Experts of a small language model.
Size: 12 layers, width 96, vocabulary 9280.
Experts: 128 experts in each of 12 layers, 32 SwiGLU neurons an expert.
Training: 535M tokens, 4078 steps.
Below are experts of layer 6 (counted from 0) of a mixture-of-experts language model. Rows are named router (the router's row for the expert), gate (a neuron's input weights, with its number), up (a neuron's input weights, with its number), down (a neuron's output weights, with its number) and show model dimensions 48-95. Each number is 128 + 32 x the weight over its row's rms, rounded and kept within 0 to 255. Numbers have three digits each.
After each expert's rows: a language model's description of what the expert responds to. This comes from a sample of Wikipedia text that the model never trained on.

# expert 38
router:111085095075081142154118119142091088136118150073118138097096134065124108154073118075115093120151181121125164127140093129113085162127093090098151
gate1:113130137140104112084083119056153150181165142110189083101086095052142169117165169050112109115121144080105141128103159128140145128169126138154139
up1:158122156096112175083064082142116131167148098125102112131098118081122082132125142075137104102082129108176158094128194114134137201134126193153126
down1:159169123141128159076206100157061163134066097136137133156116147193105108108181148159100106096120162096112144161106133142186140162124147111115138
gate2:165134083088171180176140080170080171124125107104120127143055193089150158160148119128104173163131099154110154062171126126117131168087123166101100
up2:150103156090164094143152158141106174034165138110132124122057134070128079172153139120134156103173110162158141090135164205138089113092102153103149
down2:080102118179088139144205141116161146087063122095091124143195181218115151116113140139116159172067131103105154117140167140094113106108162115131110
gate3:130187079142090127116098110166098136105146125151111106123099173107141129141094090122112053149182106139062120094107083145183157092167111115119125
up3:116144046099095195100091152140073122200111154164149127137142135121156101119104141104093100058145132092091155083092098147182167177132156106151142
down3:115080168137106114126165141086158098168157171155203138119096104218102139092100152126136136144068144118098140131126175186103102135162108126112157
gate4:143155098164165152108155107112147135150131068115149162130115100142148098080103128152078136036165119149119143138117133085104154103182166100159149
up4:062129186107152120143136127105088145063129199151092099160129135064100178152153139149154141196092111148088097147150128183142121117090117161123093
down4:091137175131157119127178122092115139085132167163153167146151112115110040159082105118121147166143161097101101145136167130081104133145192055120164
gate5:116129149155180149143124133136159078123081119104132143176098138189128128110121105140106054179148130113145099171088165106132158065112152105180137
up5:104132154089143119116151136137140164102110068136076117122141108136118120151102166132126113055051079138124154112151163151155105190085191165157142
down5:120142133132151112138121093131166063158135149163132135153128142101087159157087160077127096121095200159097154168100138145108106142148077132041131
gate6:166108177098137048135076126107153170125173110086101107102136109134117158161170067154136087133105146108126159090096119112064071129067121127096142
up6:152094194107135105157109100102163136136214089096087133137152093145160130121144124159092100115050181132122148128118132100086125099040140045113127
down6:106192097154162176163155167139138128116136138182110071111129138121119119161115129130126122117120161139185063056036159126121117117075119100120064
gate7:140141197080161100145188140097115075064132146115118137127190077137128099160031068131124142156115136121159117166128066099108149125110109114131105
up7:087128160125167099101146161141169132131111143145131098128114131192183187150182115167140169166182089120132115101141187096116115086148139144099084
down7:153183101126072104125141166094165139121103156157135076129100115117109070178107210151173150065144182139132137139083141108144151092065155157149164
gate8:153106118132154057093158180125154067164144126121177083108134166125137091124125165141110098091172087189079089129147142081137062120047132116105103
up8:148113092090142103126195157135179103146138122077113074109097147083130077132132137067072200101132113175133140122133135082073084112082115147092096
down8:112184149176079105185140097136158127160092101196107170105134143106082172107126116054183150066124125130128140132146113109152170168154093123036149
gate9:176146147097146135078150171072157111195111089146130132140128115054128087076175104157142131129126057106113119181123098090091135159094114089125103
up9:146140143160138173110113104183154143074096141157116117163133198152099112090083138120122125129137131138069110089095131176179144093129144182150126
down9:114157171131153160123203105123135128114066111076085120146133172136083134102141132087128127096109085122070146094147152082151130112169112147147190
gate10:156081143116139084098154073111162053141032143160132129114096104175099113132130097130122086107149133115088087185087184160186134082125150131148107
up10:115090120145146096129123127118158089195116123143148139138091058106148099098115156154136158106108090142141096146125119198184117116105159124136056
down10:106118146149111130151132165140159132042082125089074154102089173191171114080130153134103129137147094059059170130133127162130116174164142199200168
What it handles: Vowels and short pieces inside or opening non-English personal and place names, such as V-i-ña, Jo-a-quin, San, Jean, Br-í-ga.

# expert 63
router:149111160130114143206109157093141149094134174183152093106125080080132058127143142120135090095123129121146120097127134093133118175067098130159113
gate1:138176121215152188155139146134142171088091146144153098179118163138137142111113139119083107108092202151150091152138139117167135096129139109160120
up1:150076136050094113099126119101142083151152107067087172090125158114124082167135126102189136125159070103099165110096129101082134152125111127110141
down1:147119081169125155108065118159062103151133134152182125208107131089086116083096175136094121100101165116171158115146130180156171136148156048192104
gate2:146086120098043148131090140128075152088089120113148102150085106119069106171147119120098119117151170152130054164149112135193125145147104220100155
up2:087169076108113149155166115131099093129058139131123147158142175095119178137121192106119161137124102160154107131140134157169160069129119111133149
down2:211088152127123096073131165113158082112094181123128099105087134124115141189137156097117118167128115160110049135201099112117141122090093194188129
gate3:097092183168149161143131132132145222148242123131150119110187129131161119091122139092137115093133110167091153105082127086135152111118126140140199
up3:126131133195130178146128134123112217146213125119136107133128116138186136115146145073102138120117100156131155110088127061145133137114129189146142
down3:115097090111094139106093134102203076073060106145102136115107148123066166164129116112186122108138149117153172139119115162116053160073124129097100
gate4:161096146137118082126150117190201106174127114075146143097166170131149158096092096089135103181108061133134133140124135148083116151117125108122118
up4:184134138091125172104129100159085089115075116186174127177027176091080101157135156106113197161151105114151102148112115139160165123108110127108149
down4:179129134175085109136144139245096123097156132115128108137163078145135120163145126163098147076196110152152100114148086148083135190128118102154143
gate5:094110155147110100139146126140165179100121139122158146141185063193168125094101113159112120108178139086117164108087066162119156168121148090154162
up5:118133124179171103165122172169163154092123143147147124152158146187198090108115086129163127099129119088169142130121175103119146156096120138087117
down5:086136171146129091217135138071123149138172063115142139225150097100104152181129103148099180137150182167083147101107074173131121109134150105110151
gate6:078115125177121112162131155149159122129110162166152151041182149133120146125064144081157076115109158097130229145126166109101131084110119155150134
up6:071124098164134131153126141133150158108072141196097137054149155124089175105106138084174085118133163091131185174163151120110175097125140125139102
down6:077097125145129128142068129143162138145147123121123163159110066130122107076129200090173154054146162129086089108128083074160143139179059091140178
gate7:179108143153138125124134151086076207082149119100088117108127076137157131137118125134158097110131101153142166112137120078126185138159115064148132
up7:126062136222115070160127145145110139107167130147113108088109153145144121150102119166113197108116101163135104127113162121105105187161114118086094
down7:114140103122106208188066108140120158165143106141120132117144086124023075096137106131114155150136142092117100127127123135044130190186166080094082
gate8:166128119097146130115165154124127182169100122116129139050149153096104128123088112138104142135116152044151106193173183113059177126117142112152142
up8:131135135124118106114124093157135087110094120149108139177101138208163157156166106135140136138164117186107121091124076142178111090136157117143059
down8:098115103082155152142117142111128159172165132117141159091136121101111135068064152160103112148119128133109135098123124153115121133125203004150145
gate9:188162106142136138111128147113151147115128089145132141113111145059146148190078142183093130149043114203113071194142090116100130115147174180144120
up9:156106122159081073163091198158155162090141143153152116104144123067147159120113146119136123095098104185127069121089146086119099156127109155102114
down9:091117192155172182112094146160134169139160087128090155137141085116139155107166139157156115113168128104110085120107081137119165100129154099134168
gate10:132149158055132153113181139110060122087100137167115089087155141129097100117148132099099121226091184149098106157157136108154155170144112111113100
up10:097119188085107106136107154107074165122135166208154096101173125101113106081164086098132099165091198133152161119125098118132150163144102136125119
down10:105126097179158117106099105083083122176145086136112127177145100137147139063071147110116112153123087135109145074137102122177123064102154120113082
What it handles: The letter z inside Polish and Slavic names, such as Bydgos-z-cz and Agnies-z-ka, plus byte pieces of diacritics and non-Latin scripts.

# expert 48
router:070170174144157145050156173090112135117135064084135102146094133097130149144138151175128139096165122152097115104072131100118156107133178122158064
gate7:097129105090135103082165147110093076126105106113142103148113112158046165154111119102152139081144180131116091155125126137107137110166131151151065
up7:185128107162094148197108094152157180158123123138109189117094141129209118109143162139110083146120072113198168100120114125126132145122132121117188
down7:134106106159154169115144073108131078092160117140133127116100103145058115105003129150135146117146089118110152100102088131074114090150092154095138
gate8:119120141133117119091161115050146168121114082181070113189112134104138115043148163085161087109156077173147117142102133081153108152141171127113133
up8:178133091123134110176092131171110133127147126030169157139119163165106153192120104115053142119101172118119119121163109211106168105125111153164106
down8:166145178077115162090167144147143119174086120154170151130090206186106145166140167151098120103111096129107100136164124161144191119156149114153115
gate9:111153164139151116134172126104180097146103090122151125087122119141176094157200089104071070123142106174111093145121126088111187130107166137065139
up9:093170169114134158099083113108106131111099128106152105106066100138177091177153113121059132077163098186139065155138152128116162082159070129111173
down9:126151150165135142077182164157124176086156151173106141093131147109084158142152099124138161111181112134113113103116059103107116110134108179097158
gate10:136137162190118117152175156124143114109142114131078205151114144150119118136072169184198140138150130098109091121140109131066145087112176073198041
up10:125070101101154149093173091078095177120091177136103155126166137067103133175218107074080138153121121116148163134124126172150096110137115178100187
down10:104160121101107090117120157113109104107125128131160123084104194121121082119101107140125081154219141139120140149089168061097197155123132122145155
gate11:140116156098160131081131115059090101098146109130112077126140154155106152163101092155146105100115171168118104167108126148181143112105151090119165
up11:134092138145104118201119151154165148160125142109113157131114111092104085142161127116129168148170097046103120171114153088088110143132130162135125
down11:092129151108099109056166093124171121175130124121146145171171111044123139165181095171136129123114089180083118152136120119161088131113110098177125
gate12:176093079149096194138127080163105176170089061139109144152077119111137125106137109143081127069166169116158158089104107130093128122103110157103092
up12:141113144158108167106075124182113133146077081104130174086112101090130130076120109149117145113147170093127105082108118111088117120049127210124122
down12:149130132166143061091154106137105140095141143079130069101059197088097158157116126173147147130122159099095113220080091146125134162074172190111122
gate13:122137159110121109204179135100128094118126088083100140136083110131055129115162127122185105123121137116113145130119150126140108115106144131093079
up13:121143153136101127196185124117122102101120095079120122112093110141091114091144128173164129128140166164145162166127129118169122141111155122094040
down13:119138121133149181164137167144160152119164145103049137176201112169192144086146212094164118124108120075145136112139145070154112153090126141115031
gate14:153129115086139130081139156169143083131100078123141149092113127177108171129097169129113093088150116095027163137069152091143080162134162050135100
up14:140135137132132142190065080108146191121150168117137132081149106136168093160140144124095149133166123144161137109186113150094123081147175171157170
down14:132062128147180111105146120122129170118200135114154162130131143090097155117138107112124129209144165162127104123128103183085152139183129197102152
gate15:147128107148134118150100143159119131116137084125093128086061141140165140148133149047140104122138156138080115157091037145205134168150131191108151
up15:130085108059117163115149109084155111125131141128176166153138171179060105140097121193121122156149150168134142145143107090074101108125170178117084
down15:161095149106111163158151140113103138087163145118091155095102113089179169235157150149084122091103206160159103119093094065187152176139144154122138
gate16:177150124145117124162115083186149101187121111124147082167159156108126129157137117154110144176135133096163109085137141155072158129143157169121076
up16:142107112091147141131142161067108149088147148114100124101086143205123138101117127074133102075085115176104111170125120124164125130141124122083164
down16:156112149110087112150140118169121137181117110118172081143095130113151123132120155179065129160156124131105082073107112194098083123127109186107091
What it handles: Words in election results and competition outcomes, such as won, elected, placed, incumbent, votes, by-election, plus table pipes there.

# expert 51
router:158091089150143135053145146124130106120160097150135138124134143131123168093130164132151132139127070110123182144072105137138099120100175148205136
gate0:151122147101060115043122086126094139106095150120076172158147162171128120091159102125096173114120098165156134181082137147147156117120152077146131
up0:090122123131169176182106142146138139168145099121186142125076124101119131142095128092166110177109140084137113078153159158110117134140126180056145
down0:160132139200115125123093096163098124120132149087068110076077101153045173139163103097072121152142114180064152216123109184092133110114119106156154
gate1:168061153139088137121123129110119092135121137122102160136084076100058149183152075146090099154154132162096106086186107122079108086134181197116102
up1:143084158166127133118145138113135088109121088087147135085049120101125122112084103166097141146168146140130132092127118156107082081125159204131084
down1:160089176113142169122085082154111145142089139124146135118108140095090199133102148131136143098198172131138119097108110087129101131143160086165218
gate2:103118127146107177110111146171154155121175116127156091126139113169159116073076162118159132118126121118062138062135077107109121099123113119209196
up2:080110137108145080161160071099111104151071133158104161125088123151023120152150132144083128117162163134150119123124188162139135153167095150052078
down2:092132118139115135130080129131118151133123145087167108129151098166150153134115123158130135132125170086123170134164078125150100096134168164140174
gate3:189137124073132144098134096149110106149135079069114105164155160136128173075128131153114118148092152145136162112102160127138115050157208144192160
up3:156163135112108150101161080183147119136122081085146121153173151100111166109101101163138121123067147128162160073112175113164117047154179125226160
down3:137120162154122111143091126140158141098085163085126123089131155099168179125154125122143113123068173157133186160095132131175134129105127149089170
gate4:153107176153139158097125139117168135152140092115105106090176152138102143128207156174127157111124100151166135092078139098151148114109156093136098
up4:138089162157156168118150165126164160151166094145131131051178153124125132128199136172140132122120100124183150112089131100158086114088141147161079
down4:136070168069173128153114161098131158173111112088117098105136103133124093120143126067127168094135208053143114119127183086113120131075104118111150
gate5:128131142123158144117122137087139147096108147112144115185165127159088167087167162087204185161146142120125119144094150139152179114113134171141156
up5:155117174134146141129100125104140146106176179057162118157160149132114157121162183126190206123161114149070121183111146189152148128109141178147139
down5:131130106118172158152125158080140171165105113118176141135143135131109095142099142165169116155081158155204142118129129111170131121119151088098086
gate6:112084121125125099170130181116136028166141079161108130124161080106161050129117132119094166186166151105139109158144118145092150178170119210117142
up6:149108151108123164172151185152195115130105120081115184150102111226109126125184135112113090093146136130139136123136112063086116152089106178133131
down6:128156195096101083117175057118155137125203095107150071104122054096112083153129133175143138104160135142098158155135135109137121125177145139127145
gate7:141170113132125114097125158126132106134138128158118104086081143123097149121119144111152114148142057201161116170096144138112118168148217124139192
up7:084109148110138075214151101127147141166126141110129163146148117136156098171119109166129133114130173030109143123203120144071160087127111096117066
down7:145100081128125155147102096124169095133109163087069128079160128143142106152103114098162111111178087130119135151174098125082143129122104138093140
gate8:164123083198174111074117120139110157116138139110130134105135126115178127063085128220129136127180134122167147148108139127139134076126153185143129
up8:077140088157154097102097103185089168200122114145150146057191099105106132099152157197108202136122150104146173083107175106132139148105142143145155
down8:160167213125149108154174097054162121137108137172109135117131120144116140127111108122118077167128167123122150133154110063166103083113098124102122
gate9:114136106114119139074129121115130093150149116135128139133168107146106168165155170176114111132128113084139140171094194133134096078143111092190173
up9:099035135070065117122039084143156178161131129093131154106170138077143093112143116090087102116097124148173172096126114150170162127150175129084123
down9:145184156143138120080184157127095126158102121110119130205198154055130105142154112092114178135156120135080106139121087101110162087119142156088083
What it handles: The first token of a line, such as table-row pipes, list dashes, opening quotes and numbering, e.g. | No., - 2001, "O Death".

# expert 47
router:070160133168167088127090090117115162157152153127146094171104105117149181164182108098124130082091144102116156124084134147133205127181201158173109
gate0:124080071135161091180103103108071064090165151096160167130086094105124065169158091116160063064123144107062134098148144131124152150115149091089090
up0:163154182116103105076110118169160147129134157158107098112145124179124142096124160148122134133168095133123123240134069117078137098129090141128127
down0:120140168114181139145110137157122107103123108107098132141077172138144109173177122102129076147162131171144109093134168062107086118105103149147156
gate1:132131165063119175101138096178106123136070079190108124143147146119059142141142139130152098140132117109107178126191133082140156122201130132066103
up1:139073091190122141121143118120176174137154153069152102121114152069149139103077135151053081136162108142127114092153096150140099127136151142210076
down1:132113072154069080066135078113073126110104135126109158136122140091131144111100082086118073099103134149137149147122080160138141151188123136159146
gate2:097105111134047097119093159144120155078059130142116112108133109210099115127118065066170072179154138112169151089184099104119167186106104137092097
up2:081108132154071079111155144123089122091076151116120112119121118177128134129142047060167102197137153114136109138148111108075113134112100139175133
down2:120120173143174137046089125111106103058145036124128170154120150132098161120112172205039108169075177149086076108145139167090114107150196119186083
gate3:099154170103183159037094159138107150120118095066113138156157102104079135079124095115095146128153169096109075120135145132162130112059129160184150
up3:160181172093103064107133106129107130169103132113125129191144138105168112105159141117176133126111167133146142119151144111099085112126155098080139
down3:112198180155141096097135127161165082141159150140114069212110091156124120152121178133192119116143167132135140100122123126108148094067092149136103
gate4:077106113161148179099104176229033106077142125127139067175139102114083106104122098065146144088118122142174128145150163160134139086159127118123098
up4:082131153135140161085140127097096090127143078147122100196162135085123151173147086094138168118123109125175113172088137128137144092130101129100090
down4:168165157076135080160161095135146092079211062080119053117095151146136133118147121113158104163175142121092140159110131075130090123081103112117125
gate5:156132121140148142128137108132108134125141143118158089087124076175184109110143145125107098114166143187158151151128138142078122130110141141216148
up5:146095112119197149148094139125191098104121173120142095063142112123164111091191116124079126085189143164183104168133143124108152133097122164157142
down5:142107181106114173168111173143132080139142189116110145092165171163102133065121116082141166141094108139114106090166184162086105169177106088104115
gate6:116145122168120128074155100225127114159136150075157135147115122148121138139127124162097145055092142092099134092144130124143119227082107105076126
up6:106113156148087118067111122213143130167166148141168146108129129155084118125120116110192136074099183096118150073112107138201142196098140112072118
down6:075131079111154079156134108106131142157054152137093137141204101159171113134117151107142140192118109133143105101134120128124183112168124181114134
gate7:157128092139135111138097145178174085123124146103160160158168120153109140081099128150143108100138112133133138116145129132130152151168145160193084
up7:105130133101111195135138164090105181128156101141131168101121144124155094156128077124133159174098156146160098079105092130108096110074129098115176
down7:172152167205146081108131136118124106125179137152152104158125114106182057175142113106131093125178069190091164167151110159119117089140171210097102
gate8:146105154110136108059117064128180142093127097117146135158037126110138080138068060138107108146141103122103099192128121101187141159114090166091140
up8:102134163127193113096085126106132140094115124080177132159052069094154112168122115102123134126145094159103121176147133116190124111172119185111176
down8:133086084153152123104091090089111138148112137098120151114181173140112112108136105148095110144101082115142145168122091125156064119170163173165111
gate9:138088148194082132124137108058165124120114101167190151119175110142175183133111177111137138110113134134125146195090162124119072128076150167168106
up9:133170140090121116158134175174090091109117142107117107153088158121088070132145070134101124163135084157131138097131087154126143128136097123106128
down9:145103150102194136127091096131085153132077124156085154159123159139162133124100110098106129156105116177176172085182192138091116116161133161170163
What it handles: Stem pieces before derivational suffixes, such as -ag, -ac, -ic, -olog, -ism, in campaign, principle, Freitag, plus Cup, Music, social.

# expert 57
router:166079153149119108108101039162150098126117175148151078184077146093111195123141101089108075131119135195135126117146106143129145129145119198117104
gate0:076134093110107126103165101117076113130183116157119115115095137128162132113156082107131188138167126210151136114118108178128098114083172150138127
up0:161093151100125149103157101133106167072132126154120113148138095148116124155152141143101160089122126199198127117085101145099160112130145150104075
down0:167135052146120134158124072103136185118111104127163176104189102144103132081145109152168181131132154159203125132148123151131145194148159118101158
gate1:134139145073130098164096129132135108175106122122057133088175117094117117143130151120131113167127150132119180097115211130084125136182130157106142
up1:187129184113127161146119149118150171049164160146125143087104177148133079157171077148197137109117133154145146165116099103230109142122080112128179
down1:112099122116157116161143135080090094116198134158162135112122109171108123152145107098073123123162160188155078108141137126110203151112102102161102
gate2:111146137137116067154199049138091088140105132130152134149123095152106126111114123092091095116145114097171104146113074165154058093115140152164141
up2:121188120140134148130100164086118135152168136147099127071145097136082109113167093120117161083142079193114091089096170126177126196128132121131109
down2:101178158156132147157145096090110073161107097186102096136138129131098104097120129147106124145155110099128139204123142177157132100106146105068138
gate3:090092150201119157111085124152066145130101121195137132147124110145076095100133128103140135143111160198147165168136133117160105107135127211159110
up3:142125137063128106121140088074161131121136110090170114099143191100131119162089169143124106085126137051179164099068146201060111115120109087127135
down3:186119168131140112169113130116098056154127137146097076079074128124122150173185169106130113132162132119126134142143072075165055082046145150118115
gate4:132127124116114109140065129086185118131104152091138066197057093043131130108089117132141093125101058126114090123121173140154138096137116134181171
up4:088165125080138112130130122077126183156108126072141098121096039147122121189124140114188106095053190124111142158063110118162140148138142098113119
down4:124068070114083164126135036168156153133086061097173128126155106128143143100090120163118145188122065119109124104135173184114128146125127061198152
gate5:154145092139138105081132119165143111176168133135121122143191109146130150069131168152125131107147138153108109145192088124157116147137167157147116
up5:117125094144128141139131089162128139165134142184171115164154088151106145064112107147154094131102095104135126125136069099176107096148158144151062
down5:102120114139061062161094143144121113112179110118152123174117112104105142127146100157125073142142112119157143139132037118112073152154132046147145
gate6:091114140122117169104168113122140056074099103115189106079119140127119107140133138115155132131179083123184159136106137089120102095079107088101124
up6:104095117195127149154163121150186072119171112119178131110141129151105131144144170122123154096150118139150164103139156096078132064179121148076138
down6:116156144115146127144104139117136151117082072178063097137145086104155147136136084062131164124134172084098149073101143163094109148138100177092105
gate7:154100135115085126122141067126160129081163141162187131220164142139113150119082155111082129071134125122140116166094194093125156101098088135161093
up7:133164144083049102151095129172100035082065151174113131190156121112083164096123140083101094121119169129087137135159117102132133127154110112087137
down7:143138119179141179142163140084167177118128119104110099076090162107182058181163147196116158160159077112135099127135156055173113113126118104180106
gate8:080096127101139105080117137157170119091137091104140126084210153096177161136068124094151143094148100149153123192096094158150051122051142175143111
up8:161140188122131105104101165157184111081085125091124096096129073110161160197123157089112181157156133160145113108118112145070110140123035158117177
down8:109143098170134070143143153075149125089092120079119113151086217142109119123140123106146166160138074075092137147151177171104105084136146137076125
gate9:106159070128156116129117183116089106142104140103160116056127192102135120083152171104204142116128099102182117134121160098163054122103168177152146
up9:177142196162128148086151153114147144139165134204072163190147154166099128138135118117116129131145152154029172119145139173100133110140114065131181
down9:143162079091133101171138144133146108123141092068099178093163152115137141122136149175153145067153129172178136162095107147117132101184146153179105
What it handles: Syllables inside Turkish, Slavic, South Asian and similar names, such as Galatas-ar-ay, Stanys-lav-iv, Kaly-ana, Phar-w-ala.

# expert 13
router:135169058074186129087094149100100138092106151090120140099138066168149110105138129058130154135130100096156180092109163161141101161103076188127167
gate1:119162173090113176105133154148160146100060129151085108096111115101160105112168102129140103071116084095186117104055188134133170168133126080122104
up1:119057144098080122109128109146093137120158143136114147173098208134167116127125079136132175191160121133156116112158140168095169150100159136100091
down1:156113134148162133114180150119116131106098071156119118096165214130229086100105110163160091150125092086162104129140158109170098155077119145118123
gate2:083094086117126167074107091108106147141149123133095125114157095108099126150113162143184135136142073141134108130123143170110160074119149152160109
up2:067150149086127117078080113130095093090128126146089116096139120109061126131139111111207163183152077151125131118119138169152148106084120136104136
down2:086187168136173121103155158177128138100142159109152132107157182150147143119143111149168108126092118119154151158117127083139131107067114078090107
gate3:116083158164133157085146132148126153248134146171111102146192163086156114134108152142166062155117114104148144146107145140099086106123172151108149
up3:116129127128122097111114137085083069054094154131134155107100160126126142102140067146114219156151092158080071101139129148157148100119131131174077
down3:135134119076095159164074118159153069143143073104115165132117081141137051140181118132104171106121120083111138117128116099074178134123202124061128
gate4:125166114064131162115121082130098139127124117153152112052146154138106070154185080108120115122078169088147121105093129152123131076131124149148136
up4:108164092127140139120124059100098123131090115176148103090175175154111097133179087101140134121101182100124118127093123152148128127151139143168144
down4:112153117117097122090079111190145158092168104133182107142171125100130115094123125119165073082121087113124153123161123134131120176145145113140112
gate5:115121135136089174121144117129134151165120098169108093088085127131107115149129061127122165186139074143145114121076140140058156182145158124162138
up5:135122127061093146113134100106105168120133099111065126061130091126110101191107093126063138136150137105136126097056165151056170158150081173156133
down5:154143226080137132090078139185139104152143133161123131154133130138158113148159125103141111162133170120129105143165136080138117114138110099141090
gate6:158151133162147102139121123055113112129134147118073138133126132086107074166117142135131194143149053215107112147171141191073150093144123146095129
up6:118142157166185102104097145094077073101103142101097145126147109170127095158148162082124193158157082161112120142141159173071165116134116196084153
down6:138146097186113127095111106104067092092133137115120205133147126164114110131082130045114172101089104114133186126128097172117131148238168088108141
gate7:118151108144134107116142186192132133104169116167140154117202100139104112142125126102109170136150095087165091195112174099159114106136130132119144
up7:142127093081130126096114086119143170110090121124094149126159151099063117122077073135185127110140058130132124183095159144141093108136132110137127
down7:141107117122105043130116124159170069148161110118132145141168170139139102152142168160070080120153134108127141114137159132168164202127056129042078
gate8:112094096102127155141108136140130190147125145197128120097130108089184119087146088140125106131172164161119111119145125095185086074160149174163076
up8:181141189121148106112139078172132069142105122087143103083116132104048130151115070102136156142084170121169133147105175097076146162052128151143120
down8:131131161150115130122163130106161075140149132133123057137146162105070139185129105135130159128143152087130150167089156151059143143082098182070115
gate9:136170148194107051124173094116106157141097210190128125109188172060165094094119174119110135163127087169083142146044118166153126110104130153141130
up9:140134082151116077125170090139118160156133184170119118108164147056174055087144157111099145141121121136144151132024137170164103131100121114136098
down9:133153155173135126136129091123171099134136107130158170203069138142133104151057162097151108094163110155177143097171154159137142068147153104132101
gate10:160095118133097123151135124161175105094128117112140134101087022089157102143097052133120148125190133134174094158091186079078124058108121153086134
up10:142163167074124125122150142050088147166130080182074136149102201156082122143102215073146111102106157125101136136192062183122148167113127091104096
down10:114104097124092126127115111106104103113154121142136184197163134136160128128111131120116124178186130184143195112133185121046131090157106059178171
What it handles: Wiki heading equals signs (==, ===, ====), opening quotes and brackets, and separators inside number lists, such as "(", "-", ", ".

# expert 18
router:092164153101080135121181119122112108151175096157141112097149092172129131082204134126162151142159123141107127132116144104153122173181180114105145
gate0:153125098083145179146065152145172161110109109123120108154181110154184100099213151206135134174140131136168129117071162078092148143130157156139087
up0:112141104202098145141136153149148168116137178189069130140158074147163153117195115145163107155169135127132182114143137139086161190111101048135139
down0:129102179089120168127103174165138057066123139147157103155165161111179154088128129106168232069144090110185138168127135078136129127141132114152138
gate1:138164108092171135118153143169107081118153098194108079136134099136082134118170162158041144171136124090132168176130178090133148150136126158106135
up1:091137169116066152078188070162129108130127111122083103134085101166098174126141079132142118092093180149154117194169151156109129064161146064104134
down1:082117121149191103109074109108131148106141136152159180158152143053122156101153162130150119131096112120068129114148104095181110136114183148049098
gate2:125132114068152124168143151118118108175127088107125115152153141170062123121171131144091136052135118111092101092097081099129100091158148067144175
up2:153121147171096132128150116142149158128128147096129148135078132084206140127120118138125127178127184147142124183164138144137190136112103183131074
down2:125090070131132163111162106093137116134155125124168144135104125120133132119087136145213201134190039140095095098114149145061133165163159120085102
gate3:074156136155127176100153159188099135103162136110087083132150120119105140120118095103131141210148098197180135131153136102139161151185165124129087
up3:119103092109108139126108142135128125092140135082084106056169110111085152123145065172145044088176163092106113133113138183160113154224092071058082
down3:128143145134115123096127146154137126115108119149075064065095112112157112117157107172153150140121148118096126060102141132127122125099166096078100
gate4:131120143158170119137146080100166151158111154198147123196147126140101054096165154099125170117125106171135114097158136114149169136134186148113149
up4:078112119131145186126113095102145170115173117164179165109134076135127156114135117130088068130147177082130137104073160143069105188101086112187155
down4:143186084104111171152143057131124107114135100114144122177164136152058182085156162092125137101100127115138172112131130100142172142155125109120147
gate5:116109129138186107109117184173051135176137082155122149077136128140149167093148153170090113137151147204109107101145136147117232169070148084109115
up5:115105158036134155102137132140059099121141112183151121109145117115136188115129168170114101147094151206086123113172155126169194161085177118140094
down5:080183162081115079145190144090106091090166126052157095090140141132141122126124116168147155132117077103106145149065163174110079111133124074068135
gate6:131131128122130101138113139173096149127170099106087138098129163115131143115138169182120163145155172133136135076153139151150100134167100203079109
up6:082146105146142118147109103120127119093107146121132122132137116162164144147097142149154114113135104140150114136130096133123153102100135094090108
down6:081189119135141102181127141153155161135136095111110147147146108138118155140096130166137129212196124114128119162132146122086121150079176080146115
gate7:097132079169152116141072110076093144173156171184127135103114133163102124098161104091165064109101118145097102146145058112182141122120174119139112
up7:103148125129119111090131122078115152150144097124102108113149118152092085089128078064154099166150123118099170146130066140184093097100141137140140
down7:120104102093172202163131120139142186176119091062167151074078099101121127127097117107109109159142169156120152162165178111134119129135167132165125
gate8:137171154160114162195170125158095164140123114166108152149125115116143102117144077098170106151172123083111146125118140135145155094123097119109125
up8:112154154185164132096049130082129097116149177159122099118164077160112115136180125140111165111086081069137071110148133153105100122117169141128205
down8:177113182125134136084145103164181179159150140125089180110176155086145139166135094183149079134141068107108137103134132185110139086109089133134136
gate9:107150120095148091152149107079108125110130172160061115073161152126104165130144154140104138154125121132123101151173127142222133143197040114147160
up9:143144108129209109108137143180077119152114034082159112137107101162151130132150069043134089159173138140086122164145121073045142160091142116141142
down9:147119119091161138052121146145144133156049191096132143090195167088169097111156155070155085154138109118074129130176110147104145090083092112117139
What it handles: Verb stems following a short onset or standing alone, taking -ed/-ing endings, such as st-ands, st-abb-ed, perform, compet, attempts.